python train.py --n_layer=9 --d_model=160 --n_experts=16 --experts_per_token=2 --d_expert=128 --d_shared_expert=0 --activation="clamped_swiglu" --moe_layers=[1, 3, 5, 7] --n_empty_slots=4 --router_score="softmax" --normalize_top_k=false --routed_scale=2.13 --balance_loss=0.00292 --balance_bias=true --init_std_router=0.0311 --lr_router=0.00141 --vocab_size=11407 --norm="rmsnorm" --norm_eps=1e-05 --tie_embeddings="early" --optimizer="muon_variant" --lr=0.00759 --beta1=0.9 --batch_tokens=[32768, 65536] --seq_len=1024 --train_tokens=398400000 --steps=8694 --dataset="wikipedia_en"
Below are experts of layer 3 (counted from 0) of a mixture-of-experts language model. Rows are named router (the router's row for the expert), gate (a neuron's input weights, with its number), up (a neuron's input weights, with its number) and show model dimensions 0-159. Each number is 500 + 50 x the weight over its row's rms, rounded and kept within 0 to 999. Numbers have three digits each.
Before each expert's rows: "mostly gets" lists some tokens that are sent to it at least half of the time. This comes from a sample of Wikipedia text that the model never trained on.

# expert 13
mostly gets: " 198", " 2008", "–0", " 194", " 197", " 2015"
router:573510550503416460505501430479518473517469582464549516578531425487448444492434510479503506517601506518580389506513472527493505473494565494480468563448594404393397475461556517522494499475537421562456511437600514436495485600482524559459549509536499521440559491477470504487453525518463499554482466587538580494446460481513562480472434604387463473627457569510513602568502472528423489508398540515445530481509487433487519505592455422448528601483471466452543478496530485441495440534534596
gate19:579446495555498543503574491486360469414523429498475523492445464511499545395578491478598520419529432425463491528486505488509509542471499433609524538502374504581423349557395540485570454464495456540472496486493578479422576574552506435491453554556474456528512514458431491544513596474458532537475510544504395536509529545426506525425480531470484474609485552476416471498442482513478484562436443501439581520532493485527458584496478519483571477523510505512419516510453479504530490418569471
up19:462481499599473504515577526512416521508509461535491528453549432452500523489610471496530513420527429462506479487556458509455522548516489422595511501518437522634497470451414569516546382559474563546485511506495451536458509519444484522500469548580443437494528561565437435540502609402504500526462504476454464557504478537565432502391539570467424481524381520469432501510463463462455536467419464578489576530432481497515512552520457523414594485487500565515392526533478489479487463333510491
gate20:445426453536489489489434500442485415447493471487457496540509425517434458486501527448491528457414549579532339572467471531423557507513518510471574509481495562515512589415416482513485444405493414443465593541530491464570537479445511517556487602519440485498436459420490349450567558490497559452452425485509544481493467514459428459511509435482625483529499508539510568523603429421481572527474524530453463574541455529472528483531524444497436532501479393502550431482586508515526481489528451
up20:501432542535494550467472487462515471499506550479460563529514466517429492393484430424501512444394478522569427544488603547422565484558513526412528541422420545502525535469460460535491410463493453455476492533480478557553575535394495516568475557504455470515416446442499405459538521475538546453434417478546503446494509518476443428519517419379572503499483555551455517506605483417538568505425448568443528538533485471459481442523523486517436554581445388534578551541453495575507508541584439
gate21:449497565496453559504471586493540465515497553598588509546465505494537536553480419432491554542485555479585567629595459451482569535508569409434441617376558435466467465469387517470459570533467492522531418534492485517501569613498621504480622501496466514502445465506481470405523465437494452527485487448529452556520525568520456514455483489443524462567516539550551491512485532518557434506439533457493469509430487525523458508489474534502423454525479534598554553568517475429551449484515420
up21:539425524468508515602512475509641540535553488587508449574455427495527621499543445612466408512453573594578491556481494464565470520535465492408482475553411508495551477489526534477415600542510458490410461531487508505483495364470465491562524476515477460450478507481516502479634534506494492430532478546443502514472461517440498506546450436582539486558492509572478486454403549421524475566548524539489516587546488460512543603527470469512484562459532463556408471493531484530590501599489525
gate22:507538441457548461516538558569456514507474514381580536472498347535565536530484529432531507443545485447454503605559539413441474495620486491499402466537537414445478534556406551443550526584434467497435541574492462456509513443549507582509516494556457561516473478508479527508601499510517469451409551510572469561509529450483483514507483598465513443510482519492448467548409427441569546452478505543541505464455522443476481582452595481477465580614499540488547453493438425526411518496467470
up22:514568513523515407538479569557512577521532457438563534457540495502451522517570512451598479446470475465576444549474577535571452457652498477477486463582534407490477517444528565547576540533513510482551591511516503453467577409466535546483524492472484508456461575530545518388506461488522583444437539528520465528484530480430417549506507467445476466670562475583395537535503494466506444462422524439502471465563554493467508501457543499507412565492490433454496459507504366468535547582527485
gate23:456517560567518485477469435472493496515530498552508576563453499607567528452599525519592534587443421484489450479539457510566456495410515507469449513430450531470463469534406521511510443520518514543498433522434511519547560598413531474574436461486494419488467524499579491429423418521526439539492422461410541519444519544478496536459537491461374452609483471565448527509414441562512465548512513496613529634580486505500512463485587487495442479531505462487535576500491473597533563503506596
up23:502476542505505446467381452429497539518465533500475534502508447658524526581434536499505502536493497545484438496481489584531416528475547446442469497482466615539469483546473522526494488543414486580381591501505578512469536553364513506549529433521518467528398504556483421397545473513410401586454496482440460483492518513547536412538518380461478495528516468580493568449461530542489510404535537427549508549516549482510569471529484560509486613549523454474468459451566525523512508458428539
gate24:597511551564544595484506496503452531524524603445510535539612480579398584431536461544438469574526482523541508454460475513459486438492625476526513545476462545432543544505461433422557508537390467540475495501448495537441509469614511595516518549479481565556513525480442461523486499547556489567508637493457528459481558463572519512538555531467414512540491509542605578462468520458445519468473539437562502435546501499541479529536486592557423505482567481425496599448429485535495461540466593
up24:523505499502582540527458600515448531529511531494507519478488469610467433518621563527520432570453453564531426531470494497529545470527597560596538490448493507423585609514470428417511449514461535542360509452528488525443512500516572560478561603529469479518509454465409451451473461549452530498501590463544527459538496470498506530398603493419523550510557466456610566472514489531456445528479454439522541529496487529460525472467599555547388490496556453456598599472511506517502532492442503
gate25:516483492476575511576510510464492465524484557466569610526448457492501446413572489475583559519539495418466557538392484513468522411505533485526526502520502479516428525517425510531521591434412484529469524455509529501396534416510510502427492545430530576446529479469609543530509453516481536517427460534490525650406447413392462492434439567362540490503506478382551456464457440576500467472465444531480529518457460545560518475451458529546554560587506517454513542459447505581494530524464453
up25:609530533469573495488525553431443517598485606466582575487433435496554443419461476519587523464500514465575493457471528493506592392478524504577542454504487423493429440467504524518490532487482543545528516437565562504484480473541544477442470553436491500466502449511610551551489515437579409426408464435501557572441426527411460457495487541458537562435478556477562431470440420548492476463517395457490531573494473536539551412488559421499557486597499464471606510487495484482456553502525490
gate26:503605549429481516555483444631481506464422486586505489498467468474498493551593515505480524543493434604494535581486467431506523467519510502557558544449630528424520442473533532511521492558621401505546477588518499557490505544474487484522552507531586456535411480475484659490506487490528559449474439445494525548502605504504413564475495459540460563474529592536491474478472423463465539462450595459470456434419488477540551466466462529491615497491507470491536567577510537538535466425588534
up26:553519532535493528583477417474492437542531514493536487494543490487499522508559609596486489502433463514551478557506406503514595543551524490563534561376480577422551456502461496583535575518530464550408418493531476454454453580460465509482606473458575435581415553576546551497527436596524495412497453584430430521474495486371464546477488507513417498522507560486539495435385487497495478496471603380445492489515492486529536489477506447484513428439548458423522501525480527452557455525480457
gate27:546485405491509468427424427399489525528565551441495487526455456583490477502362464524545485534522543508616516577500523529487511579480474509530552466553420529454443417525577512533448520328546395469424512484522550513506505392543471539486494495483503537521496504508468433475564468467505498603550469543528551502485488574464616482434500441536465516566508518522541492467387568564460457523584464576414500499452545536491598493486463491461557585487406542498488601510496511470488501525473487
up27:511464421439530484505447448416488458501562515474499520502545505570482467504438453516450503521517465557552582493428529396433542513532441474427538473473469508530398352510577543560399475442552478396479451497549551467560474451472549503496536562416487433485460494518460538511559427519484448539491528568500538519506473560507595479382479519514491462517510492452529487536358473517452503522529455580421504510423571584454566502475508455467493512474472601602611587469475573422488509522443466
gate28:519580468523555471432541594560552521426445501549527577514467530572482501499605418436416548565549497630449457438469520499570522440435498528519510615489594472487590543532517583541583540465514542522491488527418439531483533491568417531569447518476502558438459624411489456542496519522473579556531475543511531570522567446573493445503514543523559472505507493555479522549526492457446527471470406524511564582481516452481469457467540470504511574499554455437486490479515500503437339498471460
up28:519594536441530484437490593546531586507517540402552570450498557552473508504598449467465533524559483574443496497443492556586531485485517519474420499507614466536556591478504547523549589532442579488522452556446496553607502473503541515526469517529542533496468648465483534461567495579451452533476517478538512571545471501655489491566483491559505501488524518540463539559549475512437549399540425452521598485495483470528398450468643492513469519448521454498532503454522461565449421489543513
gate29:517473483454534504492472423562489526571448503471545504580549371518471489549535487452519494535516513407541504541496554509570500530479550458426460487555445552409528496426430459430460564476585534512518494529533454497533519500480455486516439560501491510480549507406530387499563523498426485585464356463589486588432423462499529430534445439446460492537479522531494421503623567457539401492431457490524482515425496489463533499529411501492563477467410531514446386528545423437569451560442454
up29:451487429503538553551546554545388517491505477517586590595452530495462451425541528545547463496408530537483479564551502519566612487472563517445592542494507670491600441490519489505509379471540555503471435513501577555412513542451523457367404494491437533510534513537510504431483546553454528461448455462492501454528467481502463446471544468516446568451525539438547462487564630486468472460477512508582453502498471514526532461500473469538535528528446458488541497433453407417584553481524462
gate30:570451502546477509502437521603510507605413491415485476486459469475603502469517540435532512521507484442484513366616482539508488512441604551496518484423454516555524430455446564478465486547428489487493476455474453502470528508497444551529433538530429494537480544468443485473508515523523403491500535505387474559463487434459425489488427494494483626463515432453448565430475546422525584466514526533417517587510547474512513587552416472450540403469535551535435505520538477564626456505566416
up30:536526575495565506496477449517420509467480517566526469501446433605479606483463522431550570512535499406485454500576432441528459537501503412532572521467513544467480541487451481529547524555519468533547539454521492427580479537458441381476522464479573538565501559503535579507545513450478493565562558572472515478584614546490586568477495429521568451530511415494517399501571557574507567426478411444482538500485514503512473618453452482573514544453501410495454459517486513501583499371418509
gate31:586442514391409481507549519511492613374466394488488489562529474524555683426572474411591538459505509442502369482506501466376508535625521418500504595468499484529508539416566511470533573452469473459434563554499481555453491468543461485503492514488505421518527522485506439463478528545524496379553473557525458415555560441419490585478526544480480497574483564495493480511530480544497588479472523494460475459493470479535488588518495456486479490489528472454452491530454467526541477485511470
up31:426413531439460479520545518529502577431453474501506445589485526464501618519490473410582518438487514465500483466427543446355543548565514433513543600461493498503501564406593493383486592449494433441476519573580432527474521467511501544541513527562425554427518446505469437450528520551543538468492553540468451428601545444460437526455569452481493597515507484505546448600523546492529566478499535523471550506503446550542511550420536474499464450486562474481525506460501418482567388467487451

# expert 1
mostly gets: "\n", "===", "==", " ==", "\n ", " ==="
router:526560374458469554447485507444525382558464512490426506564464412578465542499599472478526450543456482551460518529425504494496496483463549521495483469460535487545523605512570493521464439432479455394484530429498470426496550566439486606507463436514472533406472507486491423514549554472511541573526466458530582464376572496431523511487576503511541454492490593511444456541436480514476521527510457531536426498393567490600468483429508442563484519562446518568552482559471545579464481363514515
gate30:505530491490514437513500447463455557492426413499472492516521511532546526577473428478531507554437422521560439561437542490502565443488552440432575498502566492553505489462502461471438496398480502553555447609532495527463539505435502450479469449489471486566611460460527487457564553555463461517547534557501501439554499512478520510520514538476606632503416464487482492468464469577595501369489416536375479449510483596423465429543535540526555560497473546460483501579494528464368411582551477
up30:473547549584456460538485404497531505566473473544500472564487581509523570452479513487556582516458478455431430527512483535521487449515490523488518501560545534548525551512495437501550472391478480521533545554600509486490512508446398478460474490488455423573514552501483540435510530513341486613557503579518584431500487480497485509439510496479582531596373491548493465568458589551546519437515504543391469540477470517460592484552535529551590517562538508459543488525514485572401388522478625
gate31:502479539525492484465444489470435506554480570546551506579521425413500528478504561370579515493615531502449527464494405455417496594540454548459469476509466443498540455486445587482531574500487586504479515433553507547544486527551400488555540502464560544489420592433493464529462521534385540528445500388549443494518475483519434426444495444507441434492509494552501559523512505497468569478399508571546533479384572432528566515470417553476442531502578527544411505508511473459574570452553455
up31:505477437472483582403455527460427451464518507509494479504550413515468467552445567402503577546505411484488518463437575625452535591518482472502474451489451468466565485507434493535503543463550511496510459545508422548554487484551346498610496574513530546523459514528544467484480503540474526555483451415540436666463512486468462499509472424583542474511505547493542501420538528517467535578460448410422547539473534489484538504408517526486466534448576561520458452506535536457620555405563536
gate32:464447508575579506498415487548522551491442459437586552461584435452586593583457551485550528532532488542481513519550526508468544472547536552550542476460532506457486521339522499479548530519519574535536505456538407455495566474437551506445474387547454539586527549601517444516560584471583531495563513524519588520387550585464446471444566491524419491557475452536525513475447439515465513427498543503570470499396476562517493539526504486551487551472515549425568549464456450588430513552524517
up32:389451535482475555478489495502472504462497467422578482516614500475430592526527405518549579566490521594582494647469430504445510489515446511484614555552474453518500519393480488474543540502522559538521467481479464501549449568555461517567452501503420521513446461481465460494507590457530502486609591466527521518434456513523462497636520461406449532567549440509579466420418510461454558491464572529466459480524514528620478476524584438576455491476528501505558512506505573504516453569485478
gate33:495418526540536468461513505497558404562429475468481471516555508450496454493496664489451618448408505597464517470497449534469567417474526513492528505443516510513506576515511582497530490463512526483478443577540470466521442487496437571461576492594557508486404404431471614475423548543604506446482545501464458459567487467528539464525498507503519486524587553476604551433550571410559567510433483531551461518480607494518568480490559530513453449537515509487450576622539438484486485465502450
up33:503509471551474497535527516439490437431527412460504449491509624512557547437538553528459527588487490619471493405509528458609553384415530552558480535485550540484472552494569496522547553387476558528602481391517463471553467474470521487489607496492529494495468513526503556496461561523470524407469560417476495487475479567532544419470433546510471536599498497472562515495606522432494473607350527504496479518501480484542560506467473545530468576450568498503545549486547506473472523497402405
gate34:452515559403496460429491455551542438478526570502412496425502441514579502596521502499465421482488433480505504565514494518491489549454485429486483496531465435510477492504555503516435486510517449462409477602555504569518557580532484568472511521537439546584504388479555502480526516565558531568491584449566521512559587505513589505556457525530595397537399429473487588552489448508478526475614481505427456587549478524470514587442410582548541512570485557561485519533500525407432555573527484
up34:423464523465489469499511480491463420509435550550407518450540456479592460536502476542472391520501491507540469516559493564527537466414470473550558517509471439497470546461545527478440444439517484456369529581484592629481581524421455516458508529487455562557495457530571510403548483587547550547403463429522609435521510447496579493506475519585609458490465506471491594527464456565478453528595497503374526487509555474540532486429473518561555472604532539530499487506511529522554555525423454
gate35:579435526487605459511569435511494484508441510498579467459457528544527565485488492481522542465506550544567526464504514456587572360551464486451489440532520544404381442479489525467508455493594538535435462541570483445570421498579480533483520536463515538553500513389532506530510523438580517436460488448469573483532513504539561476419500562403359532455510449647457513548471536527472508454564538429518495472499407530498579508533608434543531494473448585538468481497483547439543472488462508
up35:477488456453542476498475462477538523510497473491483574471492492519571571389450459528479493588529565530565491387527501470540584431505458509461556511497510490355442426541498523526555423609574544493338519557539477510507441481486402613462470538466535501508518498472495507526475583446589486415468544562511505455500537515465551560429528560510353559551511439546456492500565394552438539451506536440479506503493443413446447480549554473483527509557437574490496530519399513497513537529480464
gate36:505511488530581559600575498467495440442487575441477387530522488476458477566405490580501485479588450521516535584439616422537519489507376559416412454551603544499443440541434557490500491471515529500531454502471473553527492462462429478510517526579543586467629460560529561529534515557437514499444448408557485514556571519534427478593491458424578577553508461515552491460495477487547470487513480533479415530527428542542486598449493513493520546524431478509483502414509445530464463521482447
up36:475530506502603512514532560492518507485569511546484479606506483541477479518441447486412641491492479430559534563504496506468463450387587443514408461539497568511409467456589497453367495538509572548499480505445482487444427501446576465522604455504482456484520494468495479520563479562506495449509368467580435589402495479541527535560505489522537534616503534497461421473466430445509464524500503527565538496481493543628490505490505467480485544492390525456516557469468495440521443571498382
gate37:481582372436470482580529594529512465504566490467493519548476448499450490492534498665440502548518603476567469487481548552471411471479502463468525459478405499516505506480613446546507477633586478503464483562480486502464488453427475501483493563480518503476590529474508513512470426505423534494442414488567562475532381440547418514430519500494498517480494461531567540594474546493443440426476494463509498503413474539529517431410456471441518424498545658529499524535533544552532501572460485
up37:561498451477488473535516500588507512534568574529432493485456423477533466464560448589494450562524513450560460555510518573563490498484513503448439457572397518498422451483554571517502502564588475540487553615566565538530460436447452468513461506587501501478544464509436526512395468501446478491541509477548493480605395448531414506440487488501496479439518439558555552565553541507498469441443454447533387425466479511538493491473526506347486499449489635447499492548498518570535575553433407
gate38:450489566447491565474535502493502554483534538479428521526471484482589513437526612510476459508529523524486517463569513463491482484620540526537462477539464528471547497471448523452539531600465485576301514519489551462531431611538537519487605440498554473544455588566405415490549540497536491475475495543452421495528547441562501568527481579450456404394520472549489505409538458451411484530535513496527468563488444503453494527517477550438474538393402482467407564490443489497511555573470518
up38:539556631510492510548570499532536443437534533410551474469623582513556511457544538523474399447484497532541533518539401487591518454591493498466480433511537536544426512494448495487486507560491514528502459491460573367525435603479525492478623530435471438460442546448535387517484538487509501546426517420527483402490512541531462536522469574474449490473571508560492501486545490430437461608520555497548460490509383562514461511494499569464349504504472503586485470489497490479512546484454558
gate39:523567544537542501658452413396508516444508511467535509504522455569530518556483416509494504552429492463502508507500529515486542425443516579429466447511539550546527520535585559421553391464532545508546448502491474471482422379477495533486500450606378546510495464447594441541494512375454464497503492486484475478544551495447472406476504448447455508583521601560549477512562544452510563539490444474446482497452519528586561421533449563519465448476396548510526516450506439503497393550501468
up39:419532495613556582567487495486482486425524533463443436462465424550413510564502392514452478536505540503386485508475463516396470545486536535483432508506538508521393534531441546584495469474512463495504477453519433427437458449529579527518570520585506546457455576475541481504486549539482501423402517445578442484500486474396501574508499428418419452518479484523500478545548521491539512443581497410494492503466535603481471438528416518446367593427555505449430505484448492554502415482526509
gate40:450427516492430494609540517460477532498538499538521487444514577484490425532514549520460482434538589521491506539459542522528510486540449459436421500496596481451451525528508529548475530460453410455474513540563543436457534406400437485478483536491411512564524542505532556451567461491401534521430541505490462504503503518509486487492460503421417606510560474537583468498443575609490446461490342473519475634514618460532581526493487595509526588461592537441503422445538548554521446485520495
up40:484511530441456513503538529472492488564492484507439499465476495532486445474460563560515468477477525536468521515392528486536464534528410486382484532446589555402497576536463570559457540518487484423419524492576579493542568412452450521536440501488410556565471543537490516426533500420445466533512547541482509475453479510457480493477431446494490605558592520506561496430462529488490406555510354459484497631429569563496606553493443484553569600446560448502546420505459503534539434508497421
gate41:474554458460517461488489583531528447443505447534457447513608528526442412555481554515439513503489451363525491565519453440591477523454479467482535417498477573513516524500503458515553433484442445494458464510457356499450497517550475405489506517525462530515522469512506488460442477508478587564593514481535411503423504532489498516510456525517407468471646594503416521548450471542435480517495464484520549475548451554533419415490440559440493534558444518589511423587491558554511437602481383
up41:599569430477506497515481530533495566465524416558552567548583524604471435532546537523543434527513463519494540495505530493533484495597548518479571506563392520507521520406554420519519483543481509499522478472473502489398513449471510465531487524435450439382558497541449495557506483455513567500516559551473459477451504483448537510474455599563450467448528611503562485566422510544481539555451380402557499512518463501508461483481583633449527526467361519476496492578402522584485438504545428
gate42:539513542529456562570598578549551519517411534454458502587439388458435546405578553501503573469497583537473519499473427489465463476519484547451443475518571550475541584474489560602574530508445463529517428506591490469480468457470541531497579521506550555485436505585570442481461528582444506535471560519384511496544508428573464494530518594492500454538412461526457509526552557601544416426457580488439516461533485487435467528547492461576439520463481459501442480448459597530489506536543578
up42:455547529520531470553604581501490558500472457498436494568511435508523589420555534559539497475524577613463598592449509524477513443541436533458581511521582599487516471511567580479519483537473444379502410514469480486603474575497467581533484557515522561498507573520507487516511437452434499499449490466429475519498563425534530466525542541522587511511473449467492463503518503530628537479498428553459520530498510572439553472525445611561428557458551406538489583570463534532444512571516577

# expert 9
mostly gets: " The", "s.", "The", ").", "es.", "ed."
router:542504442490517558524529476514501409519429500477499482458452510504448561526636483383483495515480491530434507475455539519494504512493504495490473536485591618586550550527573545554405512343415446536491517556567493508455521527426435442591551448478521458568503509437529454430554551487515484539533589522529487509473566477552541531488587539517467512413444530471539422507551556491486482505571570537465367508481528492557492499459530486582488499484496553548453522465459625514470467362554588
gate28:511474492511445482618464469476555519489513468399506518546446484445417587492521424501415410464518484516484498504557472532519563488524427500468537573529477429494465484592506553529501541518542532546573419406523513483615491526556537585615585606448543535386427439520549438467431520487415443510516400502534489530438508526559485556469529485520502558497543473469494513489486426493440418473557450426419419490556487527494495498514553486493605418492443517469467599596482526546490548494423490
up28:510502534503507505543421571439470557585506477496470579525441422469419528498527348516457489464593535493486510536526508438538502568558377478445494496529470495521485525507472558560455482537556616568515419445529529532513440552518600528584559565476483570445528492571491396441521568469500454506524461507515435541460543417495452552555542473625484498478557530457471496486480523591452485480529472463380399457579502521517491503479576459519568413469447552452503498628529525522435539505514480
gate29:614505563566431403501403513481472426430625473494402454527483528546484527557536563409380501488483424558501506528541553552509471505529517464461490485448482482577418362582542541524470468473469458556559568545516521448600463522588533513489482463534605545529479447486476449639465501510491562519461550534455534473439536496546515557531500514556566546551527473511405534454484443518486551515551525494459449463521511532535448535468595531473549498541509492501544596605497532476501571533515557
up29:531504525515633494532424506486462474518543464511501495475488544632468488468578532453508462441523476489499436520561507535476508566479448543475486534507455503485442446538489409537520515542535517515501589499530535611585508544523434469556407474428508543543446533607470412563422433575583524407569509400533589442562523441484507513417459560539598537424545494521463536550510518497529582549471505500439481513517528481504483492501588466472509468561479660469493599573464597495513563519500549
gate30:533506555523536484430471566507524463536543429517483405583423531431459448575477456518448501521385496525473610590473532469541441574446502461409452477442510500505521480531493545495494496507569521445482431486532534436423563523517552509535470460460477472452433435457521514520456582444474471438516471456463409545529548515566457599478517474446472461645483413556615555403497486489526544543538530482566562516532561459508523592482448559548506530450512578414477591494522411550465532544503416
up30:479620568488502531517496506517525492575505481473545432553447414540455524576481486494490533545428521590443531550580459497560507547514481490417543459516553496415492537562472519554525511474550524577447519602626489470474510578529561498456515475551597587420396482586473555558459562523497455482533377501517474432436528486666532551415540547478643431478597499487562532436511461432494466522479476501461522481509503429496482503475563474491465482475512481455454550549558464485459541470476481
gate31:510488401527547477583501512479524497490451573494408581511496576494504473594507451495519482550477462392488462498467517446563559479587450469496442511562522488406416516598484507493388505487495566460500539478507445453501387535524496462631498512536375500529440530619412436537447510522432457531475477421452669504457481572465442429473587512496545540513425539465478521506441534553506504478486482513509499483439420575470507506465558569476471619516457540475565453493473536535497507485515496
up31:503484412470507456540449440539545608506504510530454488469562525514441481476497442532519492550444491326445532507466523496512517524593512501438432519512507543450523558566491501491429456530474570537493494410454416408547490542515502494540461499525402431471403559597450545512550585503409436532573569459410623551462531508456430543546526612467505512471461454445519535544512445559518489508418555499479501544472423545392454480521566561490476565520456512510566463507458556532438530407476514
gate32:515510411516470476396571517484490446399503562370565502402521447546476493523548576502543531455485387554613517503516490515478518504516526496418513458523480548408492540541558431481509452534609515519459556443508452388514457468517548488469421542458527429529535536501506525595504521520592470497498416554421484495522542437514465558467437506532473556480535513487493467457434401498552455483507508481431440576460397540469625509528546445614515473569586530541496471418501489480562534559480519
up32:586522401504589532345611417584566433479428592447453503475507431569506500574555480546445519468427425432441498530477471497508522556514498463486494439559453546468565539512512490521498482567578509506390548466426511474518532508520477547441440501516437435554476589561460414567515564496555386442475417582456502521524515524391416493495469490495473543491513527510438519505576529537586511520417517474444495485396475490449555529464498469447533487530443450509477515472449444488517473556457516
gate33:507435471515452558503424466356481468507457459488468499544505453547495581422555501523457500522458573414551491482607477615505540542513525533501528540405528570515503522502592476521495506400570535416540491543540521424505437523445517451502458498501357492426445588484488381551439556470577433475432453519463515538446550532444456501588569552472572521457424477436512457462535407515537527560508463490453478502537447479491499555438445451534445458409474501453550478466583475548581496480458508
up33:509381351459490553482473435447513462518575442480413459501566379548527587443582481459432528492538568545559542502600432440517587537548497529530497424378614584552518525530532489503429572464543418420504519505529457519480478491454551479540392552506403480502459498474519485421502519446545513452538492555515484436449434508535413522465390494472542557501418528488574483532540421538479529483598543506507500492570493508488520460401477526466480495470540486492542509531526544521529459518496514
gate34:496618520546499529529483429496504573579526450438460569556529483552419487468589496600466553421587503519462534546519547568377468550542517496568519504477545547473480552528458569450537462497437530538341517454433494451431556485488463533483425480468543547523445511444501401436428555511499629550545482556575524495428489514499536466505557438490515489576531559551430495529510545528506573555528549500561493490499535577526461455549436566593422527564489511420489546507532523544461531598510501
up34:490555482553548529516479454465497621557510460442489484511542446539409491475563454546467462503481511527500471500524541544405487525577471455581447504469472498442485558498518570504521438446427486629384634448472523471417564530459460525462496460436575614524434502469443391456453566499533606557551478557583541488443450502488576485502555471476446492576529576560568516532517507519539549501535568522521482491497580590517419499527376568552444518561449537462450535488494535562465528506484516
gate35:470521554414445514524565536567474519526550584499437479534540378522462567454465541515464497534470499506454506499440499552490424581537475452595439532459483559430421542508435509525443583501541556541487349581528573499526540535555455510556503533580501525536497610446498549506454499452532602585440456447491538572591479410504466531531508432499431491579502524472397488453475440499465574400460451443447466485534415528483495601507526465508565522487518518572496502458562453535515591462514532
up35:447513467488446504479576578560522574512478626501507556557561441531509456432517505440468460570469547480390435427425456474525404477501484530575447512495506579462402517481461557483485532413565509510485429525527532538512511631538487466526498483568543538467458533369558578478443541487534595470484505493502518520558513455540463534575471478483448517541459486498426512466509423515520575489586520427416448451522528578494489624495534403518596498514445520611530455536517499550506573496565467
gate36:507493479570587466484560430482466469597536506455551440496463449425542448572419602524467536499524503512511406372512533507416520397523467518519559476514527558565491458519525529516519573441403528552489455462525475480443453508567437467390564468574509532509537550460447431540510456554643465517431514550487452534559437484481501453496548503556544543564486449538670520477515509525435542488449528499454492473513511487581595454562504508531496432430445539486459512468526568457513551570485579
up36:448566479468482439524447497549471593522525528479396527480494528449509497551514493521484473495548567465483570452527533555566432512464511528486534497484452494515487488541421568390504503497515492470511561533515494546573593436522441486432488449459443556477506418490574512487431420515437582520461507396535331556511514491539431501522457492518468413534506538432448486453537505394445557516596451556547483518495474449508441552467493519457390617419569400483546540530479451491540493490416635
gate37:477595386513402519478473442410472435622443473534456536505424397524538493476579508482531418576564558462506532496511500484506529521495521546492599596543498489533536585561441502413422463430534442505492531570510388498429409480504511557438517415473433475488488525547405444500462497515399604463554556434487494534570536444479484507494470476450534494522451473495425419499415478495527538433508504435487504411480542451520550509474478512536490486547519510520429503514546458557456441463585406
up37:545473416439423565461568531432505510613474504480445525501488365460483483498581491435575509462572579478434458471576516469569447493517491581461472512552545495528455510576411468475550557412493456403505555514482448518528460519489506477466494465518514427607585543532443502498512491429444618536508557370447486485575531408490524522498400481449527357569492513531457571523412474450482533491454493435512474534479578467451584474465484497434549488498534513473492484491446540561545452460514505
gate38:521485501460473516439499441461475465513435429464453480605560481545516495525549452587515513557454479530526511559498441590517510515458503483461504474563478494569465588527383536521512536500547512497480498527552484533466483444422508532529419529604532549481530556625493409582454502560473429438418503532563509545444556423346500551546527486547511605512511494476389428511518577560473409585564398583470570535528476499519537560521535533478552487491553583538555465549568569515536494450475468
up38:508502375543488459432542472464506450602528553545529496519525532442592502438490493500469554516447530465487345555525487549534564443562542547593516450565489490502538477518540526529503571529417537504444618511446552497495438480483551527447489502529484494415565581473600443470516481406580522525468528525599572564486435407433483461500467550563499538515407554593384462527528509497529502495505515582466581496496541555476558541468640483409487513514557470452540452505505523555501476496481543
gate39:531589448460645450524580418557476468516511447508494657526549483476453494459421486484579539517473491429504499538561531490476612516591483452417503460429505524561478464452446483482453464504411532456536520510502454456397402476475480546533370586487489515552536471528557499538456518438538503520523427428467476468518532589556538653481447471480511570493531407450479490553488450482530524496532496572458499556513460511514539516525436556603455614491499516462510498500569528507491499457577482
up39:489466475446470512498517539548538459485519516450514537550499591441516419435500487563558599504522422446474487543506514543595489547544538456459478570381504510526542509483472555528471480499525464498557595519445496471403549418487564558535427503417500466524488447577576445535466511487585468456512515495413428530487593493499461559414450496505502515566539352615571484574520539490471522455541511447509510536530466445486478406407421453578494480576504538614508510519564434549545509505513621
gate40:578406442454442514505469508415516502478493471427433513545476369441538466419496549472410501500567490429541507605509373519527468470552566509454493443559550493496453508484453483477474454467491360524527514498438489554492532463557439452533533465452546453435544452536528502432502554515448498612501470516518490505475448592439475634542555540550546540472538533535403526423551394551587476491525484471562462531492415573527502437480508463502510522412437483479479498560437514489512556495559398
up40:430478519474468542508564566605523460520432469477530610512476490470439552464499490559375454432479511536529393501477414470482509490484531569445399430493484490516528486484496478577433472539506422481574545417567537562530449502487450550394559469547496403496567468485463504557500517511545494440444434598485482447476482540452476499580504470467525566437631494517430529505503479490481493473531495552579480489624551569498642401474498461460494539543542479537555462501479503477483465545369476